Weights of a small mixture-of-experts language model, trained from scratch on English Wikipedia: width 192, 8 picks a token.
Below are experts of layer 3 (counted from 0) of a mixture-of-experts language model. Rows are named router (the router's row for the expert), gate (a neuron's input weights, with its number), up (a neuron's input weights, with its number) and show model dimensions 0-191. Each number is 128 + 24 x the weight over its row's rms, rounded and kept within 0 to 255. Numbers have three digits each.
After each expert's rows: "comes after" lists some tokens at least twice as common just before its tokens as in all text. This comes from a sample of Wikipedia text that the model never trained on. Tokens count by the router's weight.

# expert 179
router:149124095108097112137134129126161154076139121093135161129148103140140104152143141137133121132114148083077143144167132083152103164124141128081090146122157161091135098125120143128156144162139161145140115094118113119143160113112098118146102133103112156056113121095124155122124149158167163141100135145142119127108120171158128113125123127141123116140129108129120119141109125102087064119112128140113142156118109117113110097204120080138148133141165148076106105141144128129112128131134115103151095075189178133115187102146127129131106138121128142162152121135142135131126148173110115157
gate0:125135098105106105117132138137155164092133142148136135112136121118119176137134102138157135125187141129135135146142121128136147135089147070106093110150129148092113095148117140157120101124142144127088147086106116122098112112126144139131144141131090113083115136091112105064106074132110111119134108108155119124118138143171149133140147157105133094149137109113157123090119151124117133119170142136107109141142140117144164092139111120104090125110152146023161157144103116115133116121164120109160127120110146114117112150137174092121110117060134147144105091147141064153128141132103161100
up0:100136143151117114098101112119090106128124122141164104106089147127108102110120134128103110133135159108132097094125136159126099078152110148152141152131133100149112138133138135123094127166207085103092116154141122124123151170035142136207105127151165169118150088167095177146151175135093132148094132133113129146155130164156136137123109126141148080151109121186098131120136149139135150093126144096143145125124120134115109111101133113134110105141131111160112173122143125107113157135114099115112117090118131124136119080113130149085131103158163141139124118145134147115144127140123129138
comes after: "-", ")", "°", "^", "{", " Died"

# expert 114
router:129110115128115089136172096138156110087135164111164127139110109126101149148177133139079107114092163098109129150181098127129099118143107080112132174109116170112164100138142120113120143108141118154130116119148156130092148109073076130141110111152119136123118105092102192148120122147159167162088148137149151126128117112099126140149099107159157112145160115133144102102131127103116063134144126170104127108134133159130117075185123107113143098117127097114112111107145159127131158152147130124151143094145146147103167124167148101126126128154103110126121144164147130080157123144121124126
gate0:122120158151114131153147104113164116104119188135127134131101128096116149129152136136101124165068114114118150130213167155169131137139103141111125141098126121070105173081139120145103115161148135157120086113125119145105151132137112083146116124137105098101129115107106173147151097100094128145066127158100081143139112109124153190132147109140111090118133120112112094103120176109147119112127105149124148133130115136118152119153131115150152079161133144100116142100138134136114140127129147129108139121169118155134131129146155146144105099162132113156120150094096107107125185131083133105
up0:137117153106126158161086174116105099112091087146120118104125141091100137135130094140141136132157149133139138150080129105079114127120157150130136116170159115136141115172106158121136113168127130152170112080134110062120116143133129141181148117092138148161118100115138117142124077127162134119135138140125116117092143162109165116113111144114138115134140105110125137138098111139132110122125096101160099097125145114175083099118150144099124131117094159176143113143098131130126159138078138155154118136075104107139106149115137119129150131153112129135122157037131177140094158116109131109
comes after: "=", "\n\n", ".", " =", "See", " also"

# expert 158
router:139106120129100113112137117156143129082152189094169164107137102155129150128143150133102062164098116097119118151182154124125077116153177113098133159116169165075136129148125165109172108131135123141138102109145134144124130120081091110137114125131127187100089110115127147125119122133163176125122131158162135135112149141091147110145136124123151129139163111137105101133150132117104096111165091147131144124096148152104110073157110101109124144128127145103141120129146135112113116154127167135158119101133157079100148110185125094112147122105125115130120147139125140161144094149080124127
gate1:124117133131104131159116109170130128117090155148126134129132127129134111118126130230117096123109106124163112139142104112057124143153115121100148124163147158137143135136146135117150122091135161138077113107135127081132123155078105141147104073169152162124130137115122132103115118153131131125145126137113156148146095164121139143133105136128131124135115108146159138093130125080151120144129148135101161141153127125133115133133111170075122141140129098111125183159100083122049149147103119120123199167145124135123146093160162083112137144140134134103112130134131130086183131133122140135
up1:115120140138184130081148181110116167137101090080118156135135149147138102149118120126121142134129130147099168152112158130197126098129138137169086115110138105133116136153082094144062145153132080120140130120093135141079123127142143132127192180106120078146119107107143129134124152111119127132117120123131113095112157100148155118111116113117128089143150149116111129119124098145102124134118137128122094138127127158126145114140124126185132119111107153127090154087141171189110139114103134125098127091125145124095114156065098157143143108114141110130141105144152122171094125123159098145
comes after: " was", " is", ",", " as", " were", " are"

# expert 63
router:137093095132100105141169131109151135087123132108129182099140121138143161121147115131151104165093150099106125152198127122147100148110167109085105134109156156098111105134093149131165133123131152137133094122116110125108152087097076124140143099101102147080128098059097161122119096153147161114113144147126115173118118138112097086154123126164138129135141099152113100124146131102100073117141128130129153135118135139135111094173116131110144126145128130083130107103147156122120139129137120144115121108193188121120143101158117147116141169137120133158114154147120126149158147161088101133
gate1:120111146147146103075124090148168165103130129116097108152138117126112153115121119157102172133111099115114111130158085135058101132119118106111170130106129180133139139149109115124112127130144113114124077139151159159143099147134178127140117103157110108137097150130143144150133088131108119157106104132143096115122134138094100149106134120117146132105139142169125127097106075134085116127121127188165156124138130172113141152094126142207114112112113158113127132092169135115084126159122135135116124153133141136108127144135181056117115124158153124117153113161153156125086106141114149134
up1:118144141118125134103138104147147133153159111105108129127155133107182132160163160116109123088163127161126152112093139110144151111104112118128168048114148104141117138076084137121142143120084120136163129146106133064100123129145151146076106137143128148159119121134103093097111184155133127120129156145148134105118094133179118172137104149108180126136126116076139141150131165154121129139132075091122092147130108179102134119105109144153100153153153131145126130132148122182141122127134163135153152133122157090095154113140132135134093121113155176118133103149101140135109152125154138142
comes after: "\n", "-", "\n\n", "|", "°", " Born"

# expert 110
router:102072128110115118127166128148143122086132175131153131105116106149125100155144148156114126145105134130136148150156177119103086109154116090077116162079129120124126101137097142125166095151130143149108139095107114106138182120103118123146119132135110159107137082109110172103108112138124176120096114114139129152123146143132091085158115082130136099157190135125133097126140101127120072103119100175105162138119151163109128100176136103127143124124101134111135097138138162175117123162132105117140110065171135089122162142162113119141110134124093128150106139105108124120107136156136125113
gate0:141101119119113122153147126146142137102137128126122162112149104155108123169133177081086127127130132121122162146113137085144089065151129128113126130123132125124113046121089103147133095114132104136142139094119083081109166133120130117142121125117100132129122069121155195136097092115135148134114117170135125127119169135139131125119115145074098095139127132093143137133110127134136094116116146152137130150135121137108149079178127117064166081143126128115166101126104107173154155144123135113117121091162190106157149150135123119145113132103098115129140151133119110169113173127113119151
up0:074181139085166141102140119098105074140076123129163127148120115122128086160151117127161106126115154134112103116138106108116118116112181127091143133093125133143117137115135127133153128127124131141120157169129147162137126129137199118112140146140140140140127110143094107124122088141099138106148121092181162123168109111078135151155105084131142119157131148152129119091121141132116127140125134121092136151138112119088080160096121131191106120068133141117112163129105123132106106185137168139122161115123094123101144128123120148112148146161171162129090124162109178121133129123150128095
comes after: "\n\n", "|", "  ", " 0", " Win", " Party"

# expert 184
router:107108113153103113137153119167178116076122195105171129155159119141107123136161092148117088137089128102122168154124152097141075131144127108122131134107161166123125122161098129126138096141120152152114142106156146124127157115087095120120137094122135131099139091084127167134122143136140182120130120124115155175115178131135124120173109127136138107139134095146147103123140111133119040130147141148106145138149122165143117125153111127109143094157106117102142099176132113160103126167115152154128096127163177120086171137151120104158145140111118153127118145113098114132123136152105153107
gate0:132142126123096148139111091088133127086125163114120109140086130175123138171120159136145083106159094175126132111138121159111098168113104119137137136069157126141135125143115119117096107146130120095155129113125143167124095119111114089102167111152162122113078158116105173141175123177137139122115141137095189160149126111113116098126138107126124134122120140141087116107160156173125140090109110108117120149094141126167124156134133116131194170129118124109118104149126110113102147121141161108077125127098099137093116125125163184138139128135154141088112101111153123122145070117120120145
up0:130162179105140117132118170130147111103120111116144132130136114111151162131097126124200142096148154116113140110119097156118147134129120129118119126102100103148113126093178125101123165094129103139135111115199122120136159106123151176113142109122128112081103132153125172120152125116105131208127113145063113092137137132091111097125141110138112107066142115106117110195106123090119106118142127134074129120123160139146117155171120115120146146161121154073161078142148153171131101121132149100146142155158135153161121159157107136130138123118120130146135112131130105132124154108124117120
comes after: ".", "\n", "\n\n", " on", " In", " in"

# expert 107
router:123081090133121133122168113172167129088122172078137173117150132119108110136172079110105095141113139095120160166123091105131083121136142078135121110104145162140121113144127147101162108147113166142121124120126152134111144130105131128135107130111125180083113100106126162146087105106167161101127135127115180141133143130114129141165112110144138095127135102118119086111146112126119073108118126147114132139142145145110119120208127090136137133168106114091148100115114132151119169169132166147136098115147130114092132159146165125162116164124078166102129110139119132135127133155118109127
gate1:133097148188126188125168133121116173110117144108152088153148157131086108119134086114144156143117142087182115120146106152134155128103110126152122105102123106150114132118140179132131126176131129156136161145135129128142119125127123096157147137111138153116108085122102132163096111100189140119097108139128135168127141140089123120115110173114109112128123113135142064136148144149156107103131125156091094144114104101103140109157156126146109165174143141104134111106120163123137176112148128130179139116153122104110126148140107131126128174111145121142085106137103174078109115168144099092
up1:114140136121113112137144077103144107122163115100086168111133122123155117114199167159123121127135136147166163117130113166137111128124133102121086119128139161123123102114105098111119124092137126131140138096102094107113120180155144165119108115131036142186178102132112102109126123155053139121108149104099108129132116115169106111153119107133118102115115114141099172131137110125118160128105133102161139158156168144167100140091124112123099101096111092150110142120106111145127125128090124138111127152098119130134129095143138133146107117139138139158167141115131110145127204136147133150
comes after: ",", ".", " that", " in", " In", " on"

# expert 66
router:124085120141105112120167118145172146067120164112156163143124095133102131176150168114090094125110152085122147157166165127111106135144151098075103150115136177097159097130119128123169120163140162130125122121114143114115159090133091083149111107144122164108125104102109164102112109137130160134091131125124145142129130139108119117162103094136147102151172090129136120101141130134113084125095119172103129135129151148103109073166136113129125110117109141082159116134146140145111140164156121128125113076174146101116157156174146111140132126162091120128128164143121111137131117148127115148
gate0:092143156133137109144139113126133106123165136126130145148133136186126173163153139131123117141126128101158145120163131149151112198132163077119075150148070145116138142142122140161146150095104139160134133124109135134157112084125110138139102126119167144145103115134147151123073131113117178127096112109126149172124118116130147139123130145126138118139140136148132126129162129175134118135078110105138108082145122154107126124142097120161052108114113139063181138124080147137137104135146131189116160132112150144139131135127157120136166087121131158091121166150147151145104091151104126112
up0:139149131126128119129130121143167103137121162078131114152098138131127122073115144139095114128154147095109161136107160138110124157103137073158112109149149105132135140187155147104119095109137155138088134134140132142075127157152091137111112112153153130139143148120185142135091124140091180117145076158061116150114085102123074103117124135163131172134149130096140126155143096088151138148128097101155152071095086104129106114136151120120127104146126127116125114130149150121129120132128156129161165090126157128145101161127111108120130140124121078189114133116121128157141154122131163120
comes after: " |", "|", " for", " \"", "'", " medal"

# expert 139
router:096122106116107114143162107169139129082124163136156128141170091123119097163164116123124121136114161080109137151157138114139096127147144067091127115140117148083130103119139135129182097117102165140101126123171148118128167100106095129132127119117108139118098142125120137108124141131166162126068137127129182168125095170107115140170094111137125144146144121137150122128127106111127091116169104149110194120117125146116129114169128127110119117140108177108151127149128128133107116182160191115161125084146143104100167105186136117121113142092089129142111136129119125106134116122118103116
gate0:139141100116103152132142124143134128082121170125166160130134089130089094146135148134130108115121142105137134128142127098142106151142133140077147133153112115137128135110195125113139123140122109169137131109150133167136156133084150104152150176116158141111096138139145144126156108126114165171112126100129141146114105138097111162137111175106101099143123127116115145144118158127138085110157129170155181140140164142122099113128064109122104129122104146125089134167136171101095111134126169110164124130127146144109125118199161110122146120076125124112142102141087116114047131122103171114
up0:128155118143117124078157137156139132094134167138156111127117106121117069160137145144148113068115117106123130112111126116127101156134112153103160083145099122135131158097180123106153146138091148120127110126123152141127145154100163152165153157095131130131099173112161149093141124130132134161094113115110145144141099159103107147150128143111095093099138128105138120127101105127148096092149090141124172139160176119112139111133132093118103134122092162086073142164131154105107107101119139123161135120128118127139138150219173145131178118080138113129152117130126121128093126114110141095
comes after: " the", " The", "The", " first", "–", "  "

# expert 103
router:101066118157118109131157128138188127101150142093148142106130103159126076164166118132094114158111157071155169159137125156124104139137121110085098154136136151118105119147119135152162095148118139145147170097123158147118144130105117108177117140110121167108114081070091154165124094145148178140097144127131137144113120150125094128145115129139132154139135125156128092107165130114133057112130107122104143147158178127134113106155154101099145106159141121113141099121120100131108151129115154121150103105158145140102169106154126116118146171134113132123111163119123099147145113164127118148
gate0:162138140186118138105153107135127117139175140128154130063177117132114104148137209146079114137130128095145152155134120146135156113126141120123120132105100211146137132144140136150112112147106133161127166111107120132113130155160139112161102124142119139131130071117039151138128111087124147135124080135152138111129112146154133151126060109183146126112129122117133119149145112107123108104159124095134074097118118107158092156147163159161095119150139147140118117153127121132105167110110102131093121127131129156123158121130142124155136124141085122152136132109133125128142088142133130129
up0:142128102134134124130140143139091092144192122146132119113147102121120096141184127151127102126109144103124162127134127149152147105146133102109153092097116173116105126148122176091093147122128156131147143112096106127142097144153125099125132106126093118128132147116122154130136113116124148123130078099114069108146118144132127121154163129162109140110109129108112083139184097126131139101156137104134120015120085120134119151147134112158122101176148172160069130098113113140094142100123130154124128154161150149107135091119133109149157147146068137154110150133124119110158108147138127141
comes after: " |", "-", " Le", " Z", " Ja", " Hu"

# expert 235
router:103106109119118121137146128186175113055111182113153169131128097125125132140179107118123122139133155081113115144131146132106110129159124080106131117150132159123148085114154147136179093128102168114125107123133124139110183119109097139110145125124107159093121137095084162080133127120166169152117130157122151141137151167109109126169107099127152117117155124146122120127119114116102113127168068144123154127134163153142098091165106120120134126143108143110142130149145142127122117180149133162143120082126125105085152136191172109138130140101107158154121153112124110127133136094102125110
gate0:121105113144148149132125160144130120134065104124128114113126093117110126136221119174165121110110149150149155095167110179114139158121105112094098109135115131137118144154120134152143135209134166113145148133146137143140140128128150094145117133143129142040121109138101151121154127121108116123118143141131161098140145161155152122097086114131140123115142143139167121094113192158123118142156119129112112163137120197134112149104128111149144132154173101109131127146119088107129128139157168163085106114124130100113131125118156138127108100117143118149143154129143100112144137116187136128
up0:099135155116116109123135058082123139129175109135129093144159149095147158094097183099087111163144125102091132156145176094160123111147149130135174143123110134130146137108150107122120118134098111139099108120105144113116091105158133148107168134136115094152121137089143113132118107150143133151122161138140090132142133073161135135138181170118157143149144102092106119166136160078150128128113116125136141130146136070128170135118134137092130124108114153130089128095118167120107145144087083103178146094130139176135123106101120116092149120122107148098093128117138113118117132144112096115
comes after: ".", " the", ",", " The", " and", " of"

# expert 148
router:107079121142101136089180139116160150082126185107184137125146042151123127190151149120121106159118152092121130171132162152117084119157130105095121148107138169148144130086128112136155098121124127155140148115113155130137128120159107096136085137139142143129125089126128119126091094123110155129101138121139141143137128135142097082155115087123114096126176122142142134112151149140116084151125113164116144128158158157138115088157110101114122093091146137083150107122104135145112156179152129132141137093178143146126155157166124126130120157145105128132120122160119125135116130148137111140
gate0:136073093114129144115126112061180164125134131134130141138098086113096114148144136132119177145160136107100139180154108149044157124132133082125131177146112136129135177106109140085132097159115183134117135102106148082143145152137138153166089096136148157150104119125142147133173124100093129146089138096150099112099136142138072084124132110146131120091086109162129122126153136118132131154157138138138130139143108159143108110121141117138145121083107109118092113136117122156105131162126127149148142130156136134108151153136110113098134082125102122140126095154133122144120093112138104125
up0:118152131162099135162148154056134132135142090109104081116149091153129050139143094118104128110138127088105159177114157108091142098092155137152102175128165132117122123135142159104106114165153145121136162143111163123177098141108184106123127160162135140128146148105187120141136110129141144152119129120135132129119123120180136124094145142086147107148117134139125113116118115164139133115130099119130135171143109103150107114113141136138112106116137132170123102153106113135084163190139155161153113153133120131097131139087129118125081086101105135113125157145106115097140157141124126121
comes after: "  ", " 0", "%", "0", "1", "2"

# expert 82
router:121085073158128115138159131173165138061118186082149189144130126124087152144131119118125113152113153095134163130135113105104091127143146136105102129132114161103145099147125102134142111164142175133124147120116131133131174122096115107156123096127122158078118106098118169108098104122178134108095135135115182132148127151108094137166084091107136102148154097115136101124132126146086093135123090144118149144144152111131135113195128083142146121135101120085135115166118143139132156165119147139139132134137137117074149137169158119146129126134103129114129108129110116134156140139098123130
gate1:123166157101115086112185113072092119106107139147105167137098127116106119143128139175140120143095157126120161120110148136168145130094140106101158117130132167097163120079124158133172140128134083161118132086101161130114161139112139145097119164133154124122111104131105116139138123121088145124112128097133108117114117109147119125148121096142123121111131156126156123123125206140114095124119122085132131105163079163161131096149149125165137068099109148105149072126107118132113128133112139155126172115138171114130164123107096143154113129143152126128140112135130116062150096125121163159
up1:097112126161128160129088141163167154140158110143115068115166129144142097120130117081078136052181117116122123142144128118120105141161140136163118145119119064163106111147128125103092107098101154107116132168145081131126114117150113122144079104117105097141169141114158118126139152119179117130121124146127176157134127142118135141142113153131133136133113117134129118116137097139164155134135113148138126165102127094068121162112109117105108209139152127152140192112145117142144100130156142090118103133118117144147127126148131134122122142101109143114099137125138143174123179121142129095
comes after: ",", ".", "s", " However", "\"", " that"

# expert 219
router:108121089114120125107160089140149106079131165134105153151164101116129137154156121110099107122099178114123118200137131126136075118164105070109102121136127152101148096126138156125178063144112174152106143128116136127108186121129101147116139159147134133125156112109086126095124129125160151118061140132136162161119145145125113146160081113158129127125147142130127133102152125138134093149143117144115135157130155143158095100182138128124128125143108150109127109131144125127115104166138150156162114079143158120121165115200120095141124135114127131140095137120123129107128150134117096095
gate0:110137156125146130140147101124124107120138130145134121148114121080115141122116132152094141113143086144064121097115122121145101090131141150118107155159127123136151130103142108139143147099102094102105052085133139115106126158127157165109137091169165118141122122085104121117087136099091138137111143144117128125134125137140127108126051111107126170119141127134121136137084068129150116108112149050118126113154108123130134133155124165204101115111150183114144121101166125119179123141134136125134127122125134162104127129138135105080115116110166147128105167094106136133136154103083148130
up0:109135160091142150144162100103131114117157104137126097147112114124190142128123156128105127126140109133094127112127114125129138126169151154124167146138112116153121128111129145117152140066095098076098090083119137156081149095129178143097178124159134125163139129116084129110082127118111150171131122149100111144133158152150112081146084114116127155118108116137112152134095084163143126112138154120108131167148105099131126168135134125142097106099165121139130114103159141124167137120153127118151154120141128079146135118148133078080114102106131122079076143133132144136146164079148148116
comes after: " the", " a", " his", " The", " an", " their"

# expert 153
router:139132090103107125139137134111148143087164132112155125131138118160139101129153134133114119123129142077133144151160108109160100149149149111086108147113144148097162100094147142105178112129116167158096142126119125140125152134134097098129114147124120170094117114054142159120115146133130184133104133150146121147128129194175133126149100140142131125182140114117133147134124130120105078144114135144133130129122121107120095089189109103136125102137152109092101115141144141139131168141140132125150078073179197104122183113181122126113113120109119124158149129158139130135113146173137120150
gate0:117116171121131132136133115145144151129144175133111126101114123114136079138144161143120123151121129122175218119145109121110112144128137097122151141116135080089168167107135155121119112155141136140162100149142122108152115109115117108147136168119115132097113133098126157161115163142123155152092148157137132069116151135131130162138121119172167109172145151123107107163097108134138093100082122135225119138140127087162115113171147114112139143132156112137126136138190149121118160128150123113135086108113102114111128096143105112108170113139084109156146132138092116117120131105103136146
up0:124165125133145205122063151133153105109126125102143141140105148150110153138152124112123122115112093110114124115140103131124120115116128127117131133145119138158140151123119059157117143106143123153111141160119165138078131124154142026121141102171128096122120115128110129128139120151115133116096104138151142136112122132114126113197135126130111159128115125122134116130121134181106124108117137154120111092142131131144132124118098223112168165174130116114131141117109140110133108212136141117137129156133127156131110142194141110150127091107115119110116132103134163083113110109136109115
comes after: "-", "\n", "|", "–", " •", "{"

# expert 187
router:108113111147091099152175123145149120097125202086150179140133097135089124123138096134112110118115164109097105172143132112141102144149141079094097150125126162102138129130133125122137140139133137181114124142126144096110156118080099104158132110143123157136076079083098166122090135109136162152112147146139172145120156146117129100153125118130160144144158108134125092107132111130120085098134101148135178120111141119135116113148134113123110131128129136081170121158127127129102115158153169115126114095161152119082180110183134136139106104152091148156143135139161138127144140138147096127
gate0:136124168131151123147111135131138131137119107077046166140178051124152159134158110123163114132134152118097123161126139124145154127133123125130094101151132162109105121110145156101121138147113110188134149139130162131101120096125108137191119166121120119099129133115117142141071109093153148122110169146138164064111153112160142143151123181088143113135115138158098126140124139110114129113139076143170136112142103099115096134105154134123138132121123135104146127134150096182143149137088168131134111133093128138126148135147088144097140153160114116118137175099154133147126120106136104128
up0:131123123163127146142114104127142129133110196153144104146117168115087181144136111144094110140122123118121150114137098136132152126144134153132127165086148113123134102144090136190124087107134131124129134122168068116103140126134126144105122106161121173157158091130151158102153165157119111108142098118092112177141139128100111122120099095157127132175128154107199150143157114111133116153155138102055107092097126119112168124108081124117112128119106127171117166130134126140108119112134123128065125151142117119132122134122163100096104097106129141109132109145111124121077112162129095141
comes after: "\n\n", "=", " at", "M", " \"", "D"

# expert 99
router:105124108125109111148170109132163152048115150099155157118140113129130123128126104125119095158135141078146133167170126121129090127131146095109111135105162153094128089145117146123152103150138176130109104125163138141101173094086102118165114118119139163113136089080096169126131157131136161121115123139146129178122120129118138113164101113150186118135153111141100115122163137128129110104122135142103152114130149151152095066181130117112124132153139119098137127155151136114145161127128148150123117068167193127107154125169124115110134144134098160125111163136138097135172131128104126118
gate2:099120160161109111114144148135139160102151110092140137121105117164174136138127121116109218149118185200143122129126113146143135133124133118136129117106136161093193092106138163132129101136102134155142122116089104145117121133136135124115123161134090128134130112124146127119126067125117124122139103154153091114143098132117138120110134122113144129137132063083129126146099118158118112105123123117113097120165125052135151153137115141084083085099132158147151111118097130168125155116127142105141108107116092132140145145128177127069128087136118102127114117130100113140114123120112156181
up2:136153133121150094062122134171100131143105118184131121125095153146100108139150149132098137112124091152157154147124091143127135114109127107152140164130139117146161169153145128134132135131122110118159116130124140151087123168146133104152140130127140146116171148193136122135121126133132119164113136180159101092104154122131112151158104140048150142099158170126139111127080136159130136141106128157158080135097147155098107110109130062150143131166157163120136126137091137101125139140155144120147126135139135111112111149148095132165086094117094101112120155097120172136165139118161164129
comes after: "\n", "\n ", "\n\n", ")", " List", " such"

# expert 197
router:121082132130116098117191105140169135072135145085171149129138100134109129141145138129108093155101161080088146153159147127111113106143140079094122124151143150126138099097136127118173127168134140132117144121134122131086167113089090098163127106110106136120094091082073188118131123138134169123104146129144150167141121155115132090142093125132137126146137087136125098098144122117107101129112108149109153158144155153152099081178136118124139109143106127112143112125131111133137163167156125108134108085160153117087164119181150115134112118142092150126134155126117140149140120152124132144
gate0:110146132160145136172152120160148121121101099128085148132134131158119121112114117143134123147100131077103125142139137113150117147121168114112113116167136179113136100140131102155124134136158158119136118132137103114083112124158136167144128099097124141137093090094090141144143123088162150106126154208134097142130180143125115084106128122130117122099138146154128092106149112107206107103097130098103158155125122153139120133164122174128167125122112138156052134090135135154121144153170116162123130094120131148123140104183153096133118145102173141134121118126119113107153108157126103110
up0:159140117116113134107159142136140115139124134138124112091156143098115113130144118136089107120131101125170110105119129105094149095125131119115140144112144139122133149069096136086108107087086102128139165092070121103145151126136127105095176194147158123112140132109153150111128099139123114091147123107097122110105075135131107136124096128127044174141118102110106145116081132141119137102149129140110098153142132109107099138124137041120128104126150103120132106153155138133106145121144133096153100168141160062139103132128109122139158106143139136110107153096131127107147139109116181153
comes after: "\n", "\n\n", "-", " of", "S", " \""

# expert 245
router:103109113153101110144156092151173123100145165079145132152160099108116122166155099143102103125101130109129164190160151130127116126139148079103095144135158156125122107120107128119140101111117169123125138111145119126122171108124103121149149146133141139081110117126114161132135117132148185107134139159104157143119153154160081113156104118175156127144140098153101078116148158133117058134127093167123179137144125159119105072155119123140158106142099124105140096160117134125102140158136170145127099084137149121106176133142132120146113149145120145112104138188131156132134139134126123127
gate0:134124147115184133123149101138147124115114154128117139092154114098133122141128132187142109154138126112123118116163160150121111137160150094106121120096085135109127134137146141128176168112134158140128169149135138143143143120120168143093110139116118185159122138126140138144134105144188134137105135125119125116107159143119091143141100122179128145195170135148120137138164131129109107086114098147161173114145118127173078120113151145143117138079080133131146100125130100083025111127123176126104133108149156106139148111128152109142154124101139107103133119126092116125107086146122119148
up0:107138137149113139131127112124118129133132144099141094113135131109109209139131115136098149109179094095158154129090157155118136145124115108140090128170142143061146135136138137138142182144120129172185099114081114159098112116114134117152181121120125166124110113113149128157045176144124124090129109107126096145126104127110122133092106118127102120117146117181147137092103126099171139153123148155127127103139121108117123114147095128146102081142101104098139142102117123135140172176126130134146150145124122090102113126127137164132151087104148133155091099099134106128121118110159108149
comes after: " in", " the", "In", " In", " during", " on"

# expert 50
router:129056121158094120100157129143154138038120191097125175131134107097116132178167162134122129164127125139153149157158148134127116114148135128105071125104143151136126098134115171127159114125123144127118145082119160108130134156135117100157123118125105162117095108075110167118097135179148171137081124154124141126141157124152113108150102086145134092140158119124110106110146117152129088110121135141125125146106116149079133096152142107099123113119112117105131122124120142128115158161107141118148125093151146101104198121192127097125131113139119147102130140125132120127110119140131124130
gate1:093126135155114134104150159142150143101130135156153150094121117179131153130143138149109132119125120122147130115139121091133098127178074120115083084144153155124132110151108171126160096156103147132120121088137122099098180146148117136110147128117119153128111095118119164119115114174186156229083103144093154132123131152183211117150118097127141129123150172129110112130166096156164107115120131114110152135150095108121144137121126124073098134155142115125166110119129163119140140131123106149120124151115128131126138144106122113126127130126153137131132104124136096149126111112138120184
up1:152102103093149112133111125126107085144173130125125026149167131105145103136115102102133115126107143119125148138127141127168146149106141135097188142143100101125155133114127075139120129120140169158106073151133140150133093142144122144132123156090143121155126135159124058123121123134066099119203122119147121140098103112082107137123163168126109165141124141093110164139088145098090143140168113143129147106113149128155112123158125156143141141132128137132128126131146106130097107107144092084131116122145134146127112122135110130158142144142113058125119157120135130139133120155155136108
comes after: " |", " 0", " 1", " 2", "|", "  "

# expert 118
router:103074114147113106127173104136181119079120153141145144150128100131117105140159124134091121138116146094111164145170148125107103110168124097097132147110125173114126120136137162102163092123125143150136148110117151104111157114090089134130155122135106146121130071103124180151135127133143180130134139135146123133137102171149118144154107126114143136158165135128142063088140115112117082113119106151118147142122168164150083096182156137122124140110137111113159099151118128139120143127124159144151121074130172126106177136167137128122142094141109113135102147159083130135111130168108097096
gate0:135113129103139129147142138137156113108099144130110168129128158119124134128114158183135118128137166120122135112166136131112095098149110111090133121158179135086111125094102102128122131108146110163141163079116165156143120109116129134084150099122156137129077106100104127155104158087090154097109149106153135172101089159132122122124131130117131129152117095125134138122100115164128101113090136151150136146101131169138099060134150151130137152098157082151176150121149107158096121159121151151139121117127174128120142118105114153150165121076113180098149130151108095144135147124114064103
up0:129104117111120107119116119080194166134123129122143160162178137103160140147136129113191110148148120117113141130160131119134145095125101124121154097103103166157127170095170117155098143098131135166104099140147152114115094160112115138133112092178153157110124110170136137160136144146162139135110143145137150099121072099158130123114120136100151139134144132175115121121108117108111106153125127138108091133087138167094114171137083116138125096098159131115145131093148150164118176119173137181127170103132132128119145140097137202143128146133116147122123131144106112149148142153119098141
comes after: " |", "|", "-", "–", "wat", "T"

# expert 244
router:086102083118125106107146141172148116075141164113110161143152102114125133163184129144095123157136170089116126160143106143132110120131134089109068108145132153106123097136118131121163080145138173126117134121134140102119177101117077126123143126141117134122130128103103118081136132150145167102070140143132158161157110137132109139171071116144122137134145143156147110111158124121127086137153095127131172165132153141145105076137127135086130141137124170126147101118150130145129109168144169137144132080136148096103163143166131109131134160092106151115109152118115105130165120131119099114
gate0:176127108129143148138128148163153142092191136137127130120119116105108087160164188173107146117109109137169177118129162128114164119094170121136118130115146166076109178118093112158139151146153114167130103132154140116110137130146037132145140108151111132156082147138102126144127113141116150116146126128155133127157079105107134109147116139155146085118138116119138130112157130118089114094129164118113153163132120122147125120148138121140144088104111168144119088110174157174125126153137127189143149108155125127136123148124120116107101172147116096121162133153130136123148126148127147098
up0:182126139123141156115125101086123145139150131142166089127115120117132147120134159138079126155152137105127162124174177120143137155100110099143110114135160126106182148097123091152104148132143103144162153172137097127104121147165094094140137097073153152134133112145177135097129121129163121140126144126149109175114122108106121131078120109109117109150135143143142153120129203099095131130114168137124126117097117147114107101153090155082129148174092114153123170074140137127176125114121129134148118117122129164119117117151085162131110112140122113099131084139090179107128130126120117124
comes after: " the", " The", "The", " United", " that", "the"